{"balance_loss": 0.00829, "norm_eps": 1e-05, "init_std_up": 0.0339, "optimizer": "adamw", "beta2": 0.95, "doc_mask": true}
Below are experts of layer 3 (counted from 0) of a mixture-of-experts language model. Rows are named router (the router's row for the expert), up (a neuron's input weights, with its number), down (a neuron's output weights, with its number) and show model dimensions 128-191. Each number is 500 + 50 x the weight over its row's rms, rounded and kept within 0 to 999. Numbers have three digits each.
Before each expert's rows: a language model's description of what the expert responds to; "raises" lists some tokens whose logits its average output raises strongly, later layers aside. This comes from a sample of Wikipedia text that the model never trained on.

# expert 15
What it handles: Inner and final word pieces such as lton, ol, ora, plural s, and day or year numbers like 19, 26, 2018.
raises: "gate", " level", "nd"
router:486554472494518473496525528609604471484517543475541440512619504561490554566476506451469574567510468500528472581563491506356573511479536568438527484581538508505508540508494607497476510477406513
up0:476466526399511507463395435528526475532539532477573495501516522515475431492504425469519560524452431544537492437533501622590500395555496466535541582518485453459522489552523501482419506410511529
down0:458553488424491501479516389479431518526552504480548452491530479455623526522484491437506529571559513451585562536473483562486465581570496499446553544508538485513508547435451598517528439521498484
up1:464527458468511443433400465519531487538521519543529498493525470423491490487574570559502533589394566516556505478455532577539417517542484512450528492488496559593487488606536432436484476471521547
down1:491523462438550505534494531431423525522514487568638540515521554504578559420566444537500465536445476480546483513486494498537575439603468473588619534554539476449533483462428587498522461636556528
up2:476456420443540536491488544489469545568515544508342499392499504522505497498405474447533559486568489444519487541512469503426534533513463536575499468517520482519409512542552513550418527569505463
down2:513522480495474556524510447424576486414533453478467479463401456443455517481480526515451598445473568434513562507429506456563433542542494454528455588450441518551469412592412429475523559562534593
up3:461484498451325493433504462540570509496515496566527519551542483434507466505458532580541495483414587544504531537477570487559431487578452471436475596565508547477485419590571486591577483445441533
down3:394537521402546458524497474464491535540616501525478493497549526632473552390516518425540457457383467421509527465624480584537586507538529510472553545441538465467572569458506511576468438548482475
up4:517433513453520463421440488561632557463476486617537446504450499463577543539548569552538522438504463539532559560484487540522548449538507568484508504543459486538555512559493422496491534518471585
down4:534581483429478574567486455529500481604538476498523567446483516506487503525561459568520525508389443502454475489365495446481442490503503393540516480586590532476535510496406510399521488580397510
up5:558538455466537506557480443458540531539539488604480452561484523556505499515474529454454477470488463592545509502464485459550491513464514439428558540450524465577580480521394491344503500392539512
down5:546568547445619441519491475500572450573504378520591544623451609442600452495497465536543510565542468572532516407547471532503486485522543437443516514524513494467487508426457589470510485378520524
up6:454505522474618474519526447484469584573463566492498396497463494484559566510519468420448579509563490510497453469522505484550486507484549450460539609454570506523593529474396435436491581543460549
down6:512501546607504533493546584567495473565526518469552453439450514571489460534536429495511466548520489526474535531521548444529521524502510502510488427530555383566514507464551424499438405496536515
up7:536567472497428492455435509548495565509598553468512416585439505535523467512413490399372433497534454485562465488637437521588465493454473440527518505445472486491531483495492501433468457442456534
down7:489424575493519487440519444549490422573398454418531450523590475453630465491477520437495470448553618469492582476577498447518491523456466564454524532526608430517473495468521557517597481457431417
up8:508420554544408581451477455506461505475476498490533541490628487408516529544532562443494534566417452507493457471462514576462514449539536583583497525515509510541485479524417510582530566549471498
down8:488697440435549547393536609506525469471441523580459530397425461501477502462534505442475531466566520391545503523565463493565467470496530468505511585514484535511500405544394417457520471482542573
up9:593452521508497501496451432441491538589531432426512513472558569564517474541500480460471497422490300636442422484528448499474570515462530499510542442518526468501534563488461469485545582429509462
down9:507470581554440466552516533545497417434428478479420367494478499458460421576459543540491498531586583522614545543495557473504457582481490422433540526476591510487480531551468526477493439478463513
up10:533512474547458476497427462525530546515535523555457546483497494499509408486554469447506574454502508551543568541437492479496591523536500459444495498378499559525456421500519500578574442483387566
down10:505476452434459513498481550445504457432489540452519466495520574458507582478493538517482420503500439521526479565534478457451418498521576420509623441568484512421523494496454568559518459466518521
up11:534544520536474484484460459527529544477465551551469482541466512539484545351554470487506450474569506533487466492512503441427489549420603415444593559477534453473553490497520452459566453557544515
down11:512461522536446576537506469519551566494500520479570605561510463529454541506511532563462556510520418583549454495519495499492571477455467457560484428485504528508544475468572603532522469455479434
up12:543538556552516533475460446478430531424589458429478413468533497498453469493452529484501451521482563450506507436408566566527459461463529467531573531475495511525560582525464494386536509478571480
down12:424533450540501577461516505530556374550516411490558520424484497570523485555463467465411387517507440502477599528575497467436541447547556541430478535440537544481524517581457485504504583481406559
up13:465584524516550427445465548517500414417503498533549485581369507520488543369508504420492508479453444449481460451654455551581469459509500504509567483482437501467507564498594614491470455540582524
down13:479420567503458478598500556555447533521451415426530465506448518492544570525451655526431508504532485529583522429466435475535572490529449490538554489506452489403506472453497571489520523462437529
up14:630380460560475559497536539530504516522471416493459489501447492520471516428571432471552554498514480526550507503493456582436581549571464486633460520544515416661515542464563486492573451547542495
down14:553505463508485516497521533525495457377478558530464544487486428520529526609526525487522444496423456608509532537459494481453505529513540467508512451477491449470525559540482500519510565652469499
up15:504395558537474442465561552546519572456498488460504485472516439489532502518619499439577487483433440449555507522523507645477507553557501552473436476517456539534549496453572500588490499553474456
down15:460431480491460525555503600527490562436486572468458472454447430503344499494524515533523551463406535476550502561391496465569582541436494517491508425450424469469471496528552562499470448540510604
up16:496522492490526551435525461504510421529525495515501550577553521505479519514514425447452471500550512442556383474523454498473503484525410565538560553632411437450486492552496499466521498503527460
down16:608487541472501451546500413517576564494534486573494542508497455445547504492504545578585547442466523417497496511422490562482532529510547460502492454460487584536489472519514445407484561508475555
up17:474506550458567493466584571452461584468522612454522490521490496500488517593466527451509499578547554434501417471657458473434469530436537520452532400526553492478544602454493514508488590493538449
down17:516513557520512473469523555502523519460460577504473434519454477448384483474497613465461514467484551466529491413425475437536558532430455547434488532399466571572459532548556387501443569465575530
up18:552534467536512450570525548468469442407545511517473473556578565552487471541422481526478396552543506469470357492535572408506437471470485508459516391414483534508482460418473532430497478438525403
down18:571556499490499461494495493492535439500519480580552461480476558501507468487478532501544571462516488475518633540490482459460564542423543606491499480476466514455448507478529446524494529406525572
up19:437493581370489561457534497485483342518461555458617475442536493514485537440527366499527479513515475452529500415427590547511469463455515535547505452507406545465422468524564493542489443532531422
down19:555473417456476554470513540469531553416503530464470487480463428454470535503507580451482639529502437444454546570508543514470573505507505532564549568487455532497453422501533569443465530547457519
up20:489551561514531433460401532472429509430533602546614449496582482443469464544500453392444500624521542497526414534550525485545408410489514525471531568480480454489511552620480519449459497397606541
down20:370468473535573441429513401539611565496498441469494395492520511442579469451562482528545503497592472365494429384486473463437467442474455517470515574535507597584529547459533525594458419489510464
up21:525491497551495542554520494450591487558477531483417431552551482448491524545431484457618487539579487578531499528469477497501503544557455486503492517496503538449465487439413459452576595514475545
down21:574591473516535495522493563494388434574489468531488544492527589507529546424538403478553504602517478510488499476443506501491525494548510449437486570450572456506566505519436485465428504375539509
up22:441578451362452473514398484596557488471561450509503525564481504527579401516465498568523553544527506577551498582482511468554452518545551461514524536444454552482475498512557410581448441446460614
down22:419453449530427553444475523494497469574570500499510441470534584615546424486467469445522440585562514501411438586554439441593447496541497609527542529557512452481504530413444567452462405463427456
up23:531433525507557534515560517507492524529449452482405431594482517517472544529397530479558566486584475437501453416476427490478466531450450497556509382569544475549487476400399502421493569547492457
down23:558544580599546482513499437612518494549496471479570603512512455578517474480445511484533504475441517477436512522398498476501491538541481486573451492531544404580454414551517416508560613433479495
up24:439524483504502469384478466454545492489504542621482579553460544596534552443449526530496459395522578414468572467561495500475511550486448493454498484492609490444469428563536434442531464560450465
down24:544502520511358431514497526504468594441458481454593494469578496472497442412454561446455556388418471512502514496455435445384519507450463461601429381532552537479467524498499517506482523558459497
up25:589469451437435380439466457568526514434460459542547511479500505530422457458531495569505507507388544501617584501479563538619434587449491553483523534532569519449566510561494417459533473463395540
down25:432527491499439465490527502496360533532436544433564439480550487584459482468447414506475540478449448477463529505555491468491491409524520583536490528489570530570480521537542479521484603566495514
up26:531434527465396421543490517508574439445504517454610475422486483411505456532536543508504448554427454493443577459493536469518454495512502487488493487426501530515534427512506470539570452457401597
down26:462423496510423456435483565507471488503507529474482482469450524453580450504453575470471458498460516531561566550514553479518453512466549500526548592531569434493447491596485620482494562489473419
up27:530518517422495552533578520503492435500505500525398471550561488504566487573460520507466495481565505624534452395575459505448593505536507494513469447495489525533553472431443475537495552538440515
down27:586513591497493459540457461458475453486438523526530514487481501498565401612489457500521528570470563555432572440426592460455496553436482527544464511436486473511482572477616480522481517447479533
up28:509428525485443451486447404482574545553537533473506443568504533483517506495471484474501560570483407476529516439572484613625499472467506514437490566494525457466417478495482505543555491488479436
down28:465469590495488482427500445554531487481482482478588390510517500543509527516502521448535485445494597348579630489496526527407464589449489532539565451555537422489543488514487509494512485471491436
up29:569431510402449455467452474487484467447485564478521378450517536485489450484593591563548541539354457560474504539509501511571508534554594509575541518532501499446516546560499438521498480447529500
down29:426480503415657480541516466535468418537537443427523366509497485496529463544448511486485472478498496411560535507505487550544552470511572505554562602499489446553471459509464492535507510554583440
up30:499463521494498496455616561520471385458484453485541509526553452454517503518530505553511528463481559477483441453514460517447475498465445535538437413526389545585437456537549591537523553513544447
down30:571500472466566573603479520541522492556479515553508515549491477528550510610544550540516549389380430529419514457411508457542524520446498548545483456404457525547496426543607426480495714541500518
up31:561493491440450550538578448563470470452404431550468597500536547574552497430445544618571555472494510453501483494440516444392453573504485420626561481526543522487472500501523430531402497488423506
down31:532464492531525519524506438513425505465495476480455513544459466543446443504512523535447506458459408456486526521504552505477523518527489553609392584428466472529551537426380458505598543539579504
up32:542563464430588494478459516474543585495530505495424464533439476594557453581467528514476438520536507642502534605529478488426523434572549508416492483497578486444595537485514444478398532393453541
down32:493446519529589518554478406435535583473527477467404447533496508587447484549511456480450475637507453523488438460412526527520476531536450483501459576441551594521570532455515546479482447566578437
up33:437529467406616474518477488480593572583466491458504484430415478476523522495547467356394564542464533499493505464488562482586511509525486498468471536494483474523559498458469517566473423513527572
down33:418471503436480467456522534434417520474531499435488482508458545489367615512449509458546452514461524551453386532513445538544554454552581500519625487521500445464548520468513523448487425615530571
up34:577465444496505502590520545423489439487481520484484435497540585466418548539487452365444418540527445561400369537477527455489491443571452502601490347473441522446500521454488537484607586477507454
down34:481488499499466470534482511555550538492418425451487471444395502494520441559418543539479504473521501481548414442474554474462435449494521487543569507474495450437454511593547574575496556384455568
up35:499505547610483533477489460525579673530464467412511527507522472473547596479520471463435533425427512519512600563404461481533487576527425467411579582493456569502563395462437495525558456545463529
down35:544551591436607549541494507462473461495524469509557616502516514448410587463526510473522495518517481517553480487571552545530517477503578480482479470509546493405517469502369531501589433464573519
up36:501398457433446530470608363379590505489457434473462549540493530454532480583456535521507474378512465561504563566464489589522540442482529444523496476603489528505503537489456458485566513486536502
down36:562491595472568471496484446493514410538454483535426400543456460499451464494465500486460489485478546506441480456478468489450437587513481432488466589499537514564478437551431456511483544513493568
up37:484525515541531527570456503459533574600551528387448478499491481464479578516444400361414523494456602506427502545566498404490488536478463511514497573443563528486491449465443432513522464524517543
down37:485482560425469557576521524506418534447456457419569597421509489441452578494602519480532562538491571479487561495525530521481586457439546532484561442476526457462537555509531436513554476518540515
up38:559471556508396469452457511521494588541535462525546550585515464496547505430543475410467548447408370547462463523569469543476532479412572499515450612413541502519522507544510527531594538523463556
down38:461479565434524506519504443494521456541476492456548423465511492494454507465521594439387443508449562519541530475598467495484549547500491421463545514492413497470519503441518547496490512507488498
up39:557431563522418543519554510443481518554437436440453511426599445447514533561523493522606578509488466549555525491461486453499553543534519542465431517406475503536490478495525502578563590567483449
down39:522565569523515524517492672474469432451427482546482499410506544459413485512616471501513563511503508476504528512451604523559471503505601502438414482403454476429482469455562408507517426492629555
up40:443446459569421504497454592495591439446531531447440540437486482396478458532506423390481457596467502504531529527532530509481537392593444437492442442451419469552468437455608483566530407565489503
down40:389486451476455509437487619481463529419473493565502471450521490432547473578506501421598519456597505390461419555483509518515417447414535537424529538557514427449517534500494544649532506546403495
up41:572552388510414389457456502540533492477411572521517438498507460476545474501594513490514559474433507522496532558520507516551495476529610526382428486460619551523527480558505472574551504472419423
down41:393469468505479538583518428445499536469536592426503472518513518476441517470560525532478499398421524438648507462524486437516545400425555535512595512457460534509545581454530539552488484551562517
up42:493547468443546431481486549466461556528468525509476518530464491498482530457518479340496564555522503438481566513517500565547518462572520479536435449461509489480489455445579547520473543503499547
down42:508412494491475466539497519525554536531485472476538473518459499546482540528501614436493500480458480409537385433523480568542478506491452512575536474565473492515464520442527565543540563466485539
up43:457523494540495532569568635439442501576513541513467464450528458374473503518511439429471492378548590480529493493529454436444571489491515449453521549495518506513550560514468565533568506539590482
down43:521532511479479509516515553410530448461504559527508516468477464455410479471493532486512545493442533487469532406513514346493476495409571503452523532471359530518503458535486407590434532428607584
up44:474411508485504568520561643473508565470469500516467478408525461398499477555567523435509519438446565465500539464501432547461561470445451463573455520518451540510495541484522548500516436494496527
down44:447509536427595477546474506431516473432519552509540473492503436496547465526513522433486463393428489550499488457408526405547471491489536518562546553595432430526487482553457451625507568541598575
up45:425563490549583470412502576550397533424565561578450493471404503498484532542507473443468419587532516502527514548481561440584439552528456597435524554460533540525499540541428427394437396538494454
down45:515509476499462533456505420470481524534451471501460574489531481477543416523496453531551550534532446502433430498494508378473525436448502483503495528538395572587581510497508498491456421576419529
up46:555507583449502468462475548528472515511549492406505477442438465463544524496543492532502552500557465596477512514603400528443532511441579454481479520524557450509511477504542579575468460495454495
down46:490472554506566500451519536450528555491428535456449339520523504455472489540576544514518503521527518569590564523437511522555504525455456527581422531537542505533546533505524454543438471551506437
up47:498543433350499486482359530566396483465579541546538446454471506524483522382505417492519498615567462510535522548554602502528487484484522510461502564515624420447496542507554439485473457455486525
down47:515378439460494471540506515505454578489492491467523500532473496543575519495561432480527570522552464498557550480458542575494557454474525519525476468529512498531504598398545595510455443592513478
up48:592501491637472536566531625518506530459519496516466501479493465447545506500486469516467457565559591415555612584428472424424559498411480575499512452460466543629565484439640510545610428553406480
down48:457506491463497467371475644505559421329471573569451503478526549347506462554602570517544510534558417527477455458571526482539527396395518495489432478534523538479498519509510450603431543542555523
up49:605497522610474603510482525413427427478486470481509439515507528543467559516387506439491434516435513479540540462548473465551443467477512508529611493481438466502441515433498544438555485499536458
down49:458542562502580571518511426520495500535506404492566614297480511492561500542531564495514431490545468600527587481513494465498452470573474437460483542472493501441580460584434519514534498394477564
up50:506551508541469484451384462523451535403510537551600464599528528503556524518575492510506498429535421564501467545587520577521538443444512415478498492498504484448532560495557516504547527432572521
down50:470453525452535525480487424535487528545535463479509427568531503569574502531501519542522488486502466564627562482469416409559544481525409502483580457542493435467645579394442647536481411456412515
up51:523444540529578597554560538487545454489547474413446420568515439553520535550373513490520540493602468484488546407580514483509542511547505462486555472571515432541443542403450519495435549578470423
down51:555478555567573512502493586512447484414525539599505592457448516510430469621604483460467507537519468503490522509544525459518562541568509593452355541409511455444560465495484528489484505486470555
up52:445402468588403525520510518516485438525461461461503541449467503402510471518562441558568516560454541537502487540471489535525503558530542530521544483397427524531466421469444502670538390491450440
down52:467530423479456528416489459466533425451517531540458473458565499495471500498644549532572457446491570445512493470469510397459479446443574511513504541446423458461548428575456443505412489504484471
up53:453445552526488484533498559548449485504483493566488555465542460481460576597559414432525490496527527504487473572520497431478527505509524474522501563535492475539431541592527514549548501495494505
down53:465451433465505521515516453520462564430575525522560563483541517449462500464560506543580525562556442434524462488603461423489495520454471461483515502485436591510524487406491521626523504426509437
up54:495528410430438535463401528594530448480458456526520536456481508475575451440586583591493580471513543455513576646399509471470489542518448424529505510508543513480525458500569432546545472432445583
down54:507552445327489508501470595508506465445543494532545495500459526497519564508505499503470480546393468535498469494455471551423545480555515464563534460562515522515512577413398534470499528660486555
up55:406517503473455490450510557497505457487483589509563527495487519470521475486563454568441514440533413574442536519575499584471548472466492395562473472548356453479529491505545464580577401422550514
down55:557496565481581538550480492455472501581519514549487433573490427543635451499493503484657494567442464587492528581369448454463542523539496537544565518528429478536560533509509557543446438581480447
up56:558412522524608503462495357407419557528498496523524513466535541567457582493406493404502452555533462478506393464520520564472524493508454446473563525537461332481493498545481615367462556494588477
down56:566548517552568494472530417521522573530598423458534606522454451510591482506493499486466526514509410522509471460462471532401547568560434433435445433488501509562466525469553524498561507479519573
up57:510484471564532497596523489527538560461556541501435479453477525466515551492615499518599547554451452536502538562467529534479559571534544555459487433484431495564586531425510472511501462521538484
down57:451444504517571548582505427465512463560481561537528462492532526526430447668450497510525408508534472560545437568386426477616544439456464499466611526473444483485517482473502565557495478569538513
up58:419529479508494513459479486501507402504387544600539484469455569486546469535586515496497495437542515534464524517493481484569467470583529498547419532445426546507484476554487499591500476475488474
down58:548533498484446453538468468499499483487575410547508469421532526482535573477477442465512511478544457543552467516480458486527481488543425440617517519515524485523484441475373555504511500469451416
up59:521456463490500479553543466445542401525491547511452432437500550475505486476544410428460555496461476487450450382468514597587469517576578475491469515563461537510498474430509571467530489527580497
down59:465422506567490451531527533457536557489530429480492408505341536516441530525460554486466480467533521525627547562541496490531517473545547475533589493515471490492462490522463580591427532415540532
up60:528478551607484594500549530533496516486410393473510545417562456444507484457581471470532497365502448494537433525427486565460598517545495500531460438516473477541491534465446513528618575546494556
down60:500467515573509481585479521494580408490472511550444541382473479441344532500530469565458575518543492505482503474532580474489481422548526438459477530472446524496515562542488520527501496448539620
up61:517447512476478529570508547493456516487549521538579483508526578553521492479450534499497491507523493596437501469681535430496472514437633390502554514533545529524495562479552519547508461383516504
down61:433473598524506460554502444491490538465541482477526507479448484574521455491486504528506462460449450604577628444483445493520504453515504521483522524540558466502500600504441544633469484447454496
up62:530482568577488530449554524436497573575485484540512517454581478507499446518597449404492452423456539551565480531480492506560537511511527554471545575506509507495557483570476556492587577495440530
down62:580479513483495484640497528432485570613502585563510561387492516482464403486481536538528578541441490572453567491481532484479510537489555411402615430433513564456479581506577480477510539489532622
up63:432602455457536450465404490481495485447538501543485502536436473535539470488493521497413512479555455453537591457521484522512524499475532468591558471540451414477555456483641504416442503447610617
down63:401370498580507523586505539534513596473563489476565487571538464564561513508506528460508459497456516532523460494548419531535510489479454535504441478568493556492556613483463613511550530435423467
up64:483503529503510555507582581597512481499561592627489462520400489563498511389517405480588506514563511473418587444564453495471486568419578397583506472474499508514479502510471541572450462512503508
down64:597554556492525568490521421424512574509460562492546553565461457557638416487466527499527522463570436633514494451470487463566494474505441418526466546468405477552453524509456510498515502373524392
up65:558355562501456552486414489527531426456490406407503490464614500460519403552487505533481547444443501514512539482481432593482553546545503403538425504517485488524519482483501566573481568494464474
down65:490541518366586553549472557576473473456458459483476469536472506506526520571534528508474475530473470471553587600512562587479472593571536500507546547514555543467453454468447533423498626555532507
up66:426539449460568450523550482495392560464492521480579411467480502475501435541505536511475493606524487420458413544445587477585428488559459553444507457497473578465478486477388489493471465449556488
down66:374492481564446508384512454556585501541561391412448459481460546510557493470547452514479464551470503466510472432551529421446485509494556624522463561567498506538534508500516464457447460417551488
up67:504474512498591480515481500582576591467531511499462515463425470476525492447572460467498521583507469538542497460503506504542529567519586445481483513500482493535511474517510439521519402536526557
down67:493404491494491599531541555425426463471473533434518541535543533484459539531512554589504475614541500473519455563568511589529466458486486471454548582499533574514539541469473593426487462525436459
up68:597558446625468529573497537470516511459489567480546546487500552577383463548492508506464379511549517462430568519478542418501488581459487507451565429521580535439412521411537448502498445435467484
down68:505490513524511465508488465579522597422431489505533511535528528488368528414463535538500606436544474492493522507547472535496453495427474601488535551444589555437488471499544597568503436430562486
up69:517479522527527494589512473558405570404521485572522504459385532522530538513432490448542527506570490536387436494571451490488560505483528399536577468474442446519615498434532487437541452427564568
down69:468491571602507471450504463594579514558470501475479586547489515541516342552467539535521324556578508624600536454387444482486421431533455442456468429565466377525520626538460492575545433444498473
up70:491521484452526492556577557480525447520584536516552415491397494570479532468498443593461440515511498501554462488507552528540557537512517474563409452513549542526458507436508480531451476547558456
down70:512395364499482582436502543463452418420475496407585506566419512496501540513420496477517446536449537507438442559522516614490496447530537483503500490516443562497470476489590590497474445554452574
up71:553505439546454428449524595502531536442514534489532502557504509555486448434494475509427452465497497474513550529508570521545511527505420523434449472455498535487415515583547415521527408529525449
down71:504477511489474501556504472540448494543378523504583493484509454578435442515461554467545603404407450471437485436480534494518416494478459636547455540505528449531488509562578482446501510573453468
up72:501440477528476617544506515524451510527536418416504489496519506463473545561606467353395490438501479571548580504447441570445630510560461505538447591516441450583473504560490585508526542507491571
down72:446520485558478536518484505520574455499434521481523603486491426503567458544446505500461484419524536521485459431583579391570348440501541444516519507527510439475464498586483506493539571483477563
up73:480468506545447476561569578549469433544432531577456593444505420400439563527597441429547596460422453492516508515507513457442529501511568546528414493403528495547491465569464471520486476588465531
down73:512597471454491486614528530447403518520535554619543487412458505529459460506497435577608540434441541544494501456466480418520473450472435441492494535476391500534566522539501435584480487543554514
up74:520375498374429481413553449539430448457492437495480451500475485544493515517554467406530585476452470504446520449517480545505517481512511501552520469565438438545462555487488530443535490523533523
down74:518481515463625487591512476513463452626513480501519494568487480525574438564507528492526489438530501464597576476575498429550569527613477433491548520457529438549499480530551505516515546550535428
up75:432495587544433435489545602602437468516515644501518451564415452590472478464460447483483514491518565460499529477592457442522520438491462516525582406493565586531511462495576477662475471538561527
down75:488436450443376499549524604427468569412454577361470505515540466446493485555608538528583492470401485443531510486496563505454505462398483512543492551455504507563522541426562423522530517553450483
up76:530501392480453464570572466537611480530513464570481479513421529557468513517500549551450562441510507571447538505517481513496490593528482471492412429496447550501509453420527403565561486477516514
down76:558553583451439537524486565443394554492430495453491424524495530458509568466450418525446485461509521580504539476549411511475482541535442477501547548578586415420492556522447517492530500444458468
up77:479450607499560528530568491563532550495436489470431554413490514386493573458542459432507584553436481575473488398520499487457535566534558441556477518469489477497519439501456576528407473589523454
down77:519651548541506510573529542511457482561522529567575502428455454564495492515504491474538514438427457563620407605496547517499494454495478488563452471468468509457526457548479462501479403495562592
up78:477560564501476467530482520483525510542580488489477510518513504495490542511437471302466502496506518450476560466540482477496481481579521461463481513567505444464465497481513611425518595489588538
down78:473474449420580525570519418418565530521489478551568546545515479433531570502475475471548390402529444443541463449568466517463492429503473473538519508576501513501499526506483513527627544427484575
up79:478528388398576486533570499435578526520493435539447524394486497485542513525519563496467503491441533498486464519488541439383535535576487603559420492514461564568488521478445472493536522550496496
down79:607494455466477462506486536476520370475530491442499462441516542547416499549439530497466497565499499506335485511494496436481477467469511506441627529501413460475520528652509533471392555506451573
up80:442504507502445463596468521535545446465458523467489426496539528449562496566559524505448468531436445446417589569488519544578497510567487536454566389475447442466468497446482570627497513505469453
down80:403509445523491533525451525566455548436561373534548367505486518456496575593535463575561466458468412464545448422505509434442512458445494570562431542562531498455532437565496590559483510434400402
up81:449576494535451467395407612558406568448569467498483538524518415544533511493466464539414450576414543433584538558554482464511482517488470524458594507524500494532506448586647503557517390470519585
down81:430484503436520591444488470547511519470481427478533588450525526512505540495579492495477496467490490405565542464619511464567456460520497546443494461443497557503616548491442458497517506489482507
up82:407649573482479522527604650549470426487472467544469581424437442505529505404477500591420511522442627402571546520554466469493444555511498505541507537570406479553527410486552542557368490541499540
down82:498395538597432523466485573538501526454494498517426521515491561451481494520557494540397428517484535500483533435590513490470541477500430586526403425582455500508502522469569499486502513454564577
up83:504448442316581497465573464517500444447484455562404563475502525496500527519509528547520539604487459481493534458476523557459457529658525586525433444533519503443476522530521503493467428471486483
down83:570445488475471567501507512514484554450456440478518502474460531526438539533500534511450473494451498407476553485449496451433477492469428496591541527448463563507513472603478542543472577603517501
up84:570419477516444562464503477378544491470534403525541501540498527540488438528471490495470420463500471511543514460454525557509507502537518564500422536569413485620532494496457458540555551477538486
down84:509492463415456504510463471503542453479520472539476608478455463575461478535454514505541438486453470531381457610505487471475433516539494502550515469492496647547487468567490571429451503516365537
up85:476459502484513600481567492467493531515475603498439547505488528500521539427389545443464535483572557393507502466531465513452508557501446429547554474632439429478461499472602508459525515577517463
down85:541467587523573499469509513504485602494509482504520575518494448499440520492492558448529461455389397558558479476473491501472585519513396430542412423512449408530504459472478482514554520430530512
up86:467476530505478554496571531535549406547488505493579495555459475471452490423544532442550612404595585495493457451572431472442585564437495427588451542530476475541448502475504497519480581593472487
down86:494416482470534514576517565517463540463552557540541574510490395558478574451456526452524490380436523640547434511448508508533528529539508508612483485484446465518442457507564461498560585458521546
up87:458578623518563477471524622557531508461471583501408469558428418477495544400443498424521495557631506443452575466571461417500517495471568487543522490497529384561534455510578520518545423598551520
down87:489421529503424455499535682541362523423476532461520589494550479481502558525559551506519475541465473468516487407475511558461585459441483514522404503487556478479547478465532444522596532497433398
up88:506361541546462443425446539521545485424517508449572542460527400413499396574552642538402402520496396494468485484512456551538584524542500488425499507528373421598557470577542463548548492551486517
down88:451480520502564500483503524502535521543487530458505483440585447433504488498621478501556422456439466414559499455496509476452537474474517433469413486546470526477506480524507479524452485590455527
up89:485491525476469514411436602523566472489496556452581471503548477416519404509506523441400471570451455462575472437479588480654475505528552544437525516578317499606595461566548480552533496539532490
down89:391450458472493453524496565510517476541567468588553504483520514530506444559508491458602491507408415446500466579515549476533472454539546555491612520540501558430540396412518556409397491650384552
up90:499499488559569530600543596394512519572440554451448485517558525423495509494466417463417492450546488521449515516464470508500476487502505527373429501454498547491481469452437576510616500485534424
down90:531516588516514480488481496533559502446435438498482514540460497497435522460484522582538465542478477492502431441462597542463399533429491504499438445543464515431497531530497466582457404461563492
up91:516414491558518488540561458464452542493478542465446537493450533444465571445480429384560485543553487463503481518468509466491474516538555468477499480459520519578482441412507512511573533563457447
down91:534468530592390532461499627517550480396466555526453484469445491410438494533467536487507455514567495594549405539444510513497424462420488361539488459584438396472414520560486491595518377432481550
up92:535465385465506542513455514450534539509469569521516394453507535520477457509487587522539473528482526506491585522499567395567461499524505491457456488497639610522480495496523455552532614477425483
down92:499566432363494539523500565511496473397499485489496483499466551522448552501608415449439535561447420532455480481536561493552590523464553524470473566509549508505498433504494528505409493506528540
up93:521548509573558558563597503643557449488483446545472530467456466469499569465498539537531550575545536475429546454524525420474466555507541503447476485483548577536432429472478555544509439522508491
down93:534557447505510532526510489527471533518511598564541557483496525562436528451709486510580484478428475532588415501530487516521540454453445532548438478460499497418587465478463514458464432353515460
up94:490495469530447470453499477487408519513506574522604472542515524417490474440500488452465436428532510505603497540511530476554519508384492548416553512471528493486578516508465492493643541459466558
down94:488511517469406410516494439504471522519389488508457434469536476472552428406463458511560501476474525501469503431496489507469499537459410525457533509631503484574501613470542428561463561473501488
up95:393536504477430503541580504508554485495462519558427513425460476407511532503458624449523577467516481432478618580475506455446525452564555515533471525544505464471487489509506520515493524585570536
down95:485518451465566583564527581436517519489573512539503448544505496534359595547538486447580422523435475554476372464524448439391511459411472526530542562525415561547517461519402433569527493487519522
up96:545449523413579562611530402416576483541498441538487495492537552502504514500444382386549470518483376501527525442487558565506465463592557557531453470608431452488428520442553545443535541500565520
down96:510410483489489534657519558473490523508606575548541512487452491546405457610320513474536573530517502487546508631424505472524454521543438443509540384482461541498484488537512582558462447449482557
up97:457484538608530519566463544514512482458535516475493533483490500505492468567572514550497441520469414473543482585521527547444505530572579501529521470497499465493598506482489433522468452481576468
down97:449540407510431481395516542509447429405448522495414513536542463444463512563449463626616528530541574462513476534392484574435505487366624544503515452540495582488479567405503489447516452582558573
up98:497546361338557449523461451528461435480561554617501424539506556605463494510460550484489520605490511490438472471621551528615451480511489482466495486598523438473509499532476451479419539507504481
down98:492436523541516454518541450556495550561518445474582432488458527555581419614432488475513532470480446438563540522527470519532546535491436562486553528481529463585476464387546566447526473522487516
up99:537431444439513454592581462537590492525489391525540512514442502393423573453522558598446555557424539512547552482499480604603385617484534507511488540541429544527513519504478488469489478477470506
down99:500531488530548525501511529562395428561456536597601511493531515538538529475439515525463474521407555548496497415499479523501480414525493524526555488594564420498583448592455490438474531556511540
up100:528418555586508571464557537470474440539448501451472523458533509433483542493536512504548495417582517466517435404564497611499576483379421488559492422472420498532483479402522489636514482640515437
down100:585532517477469535484469541534450442409499570621480500505531464445460463573528475462479655502397441497498475488387522482541446533532527484519383460429527528528412448498450480428470571464557492
up101:518548572518522508522488474557515443434467420491528567488471517526514461478513540504459515518449489549535454541439490482456472460473573400582627550513411440452559447530518454467434489451540596
down101:458484490557564502531503511594510389606543444555521447473471529515542443513469415512520456594553419472540363503570413538482506461577445442466532551506603512512537515450461509441500454488479479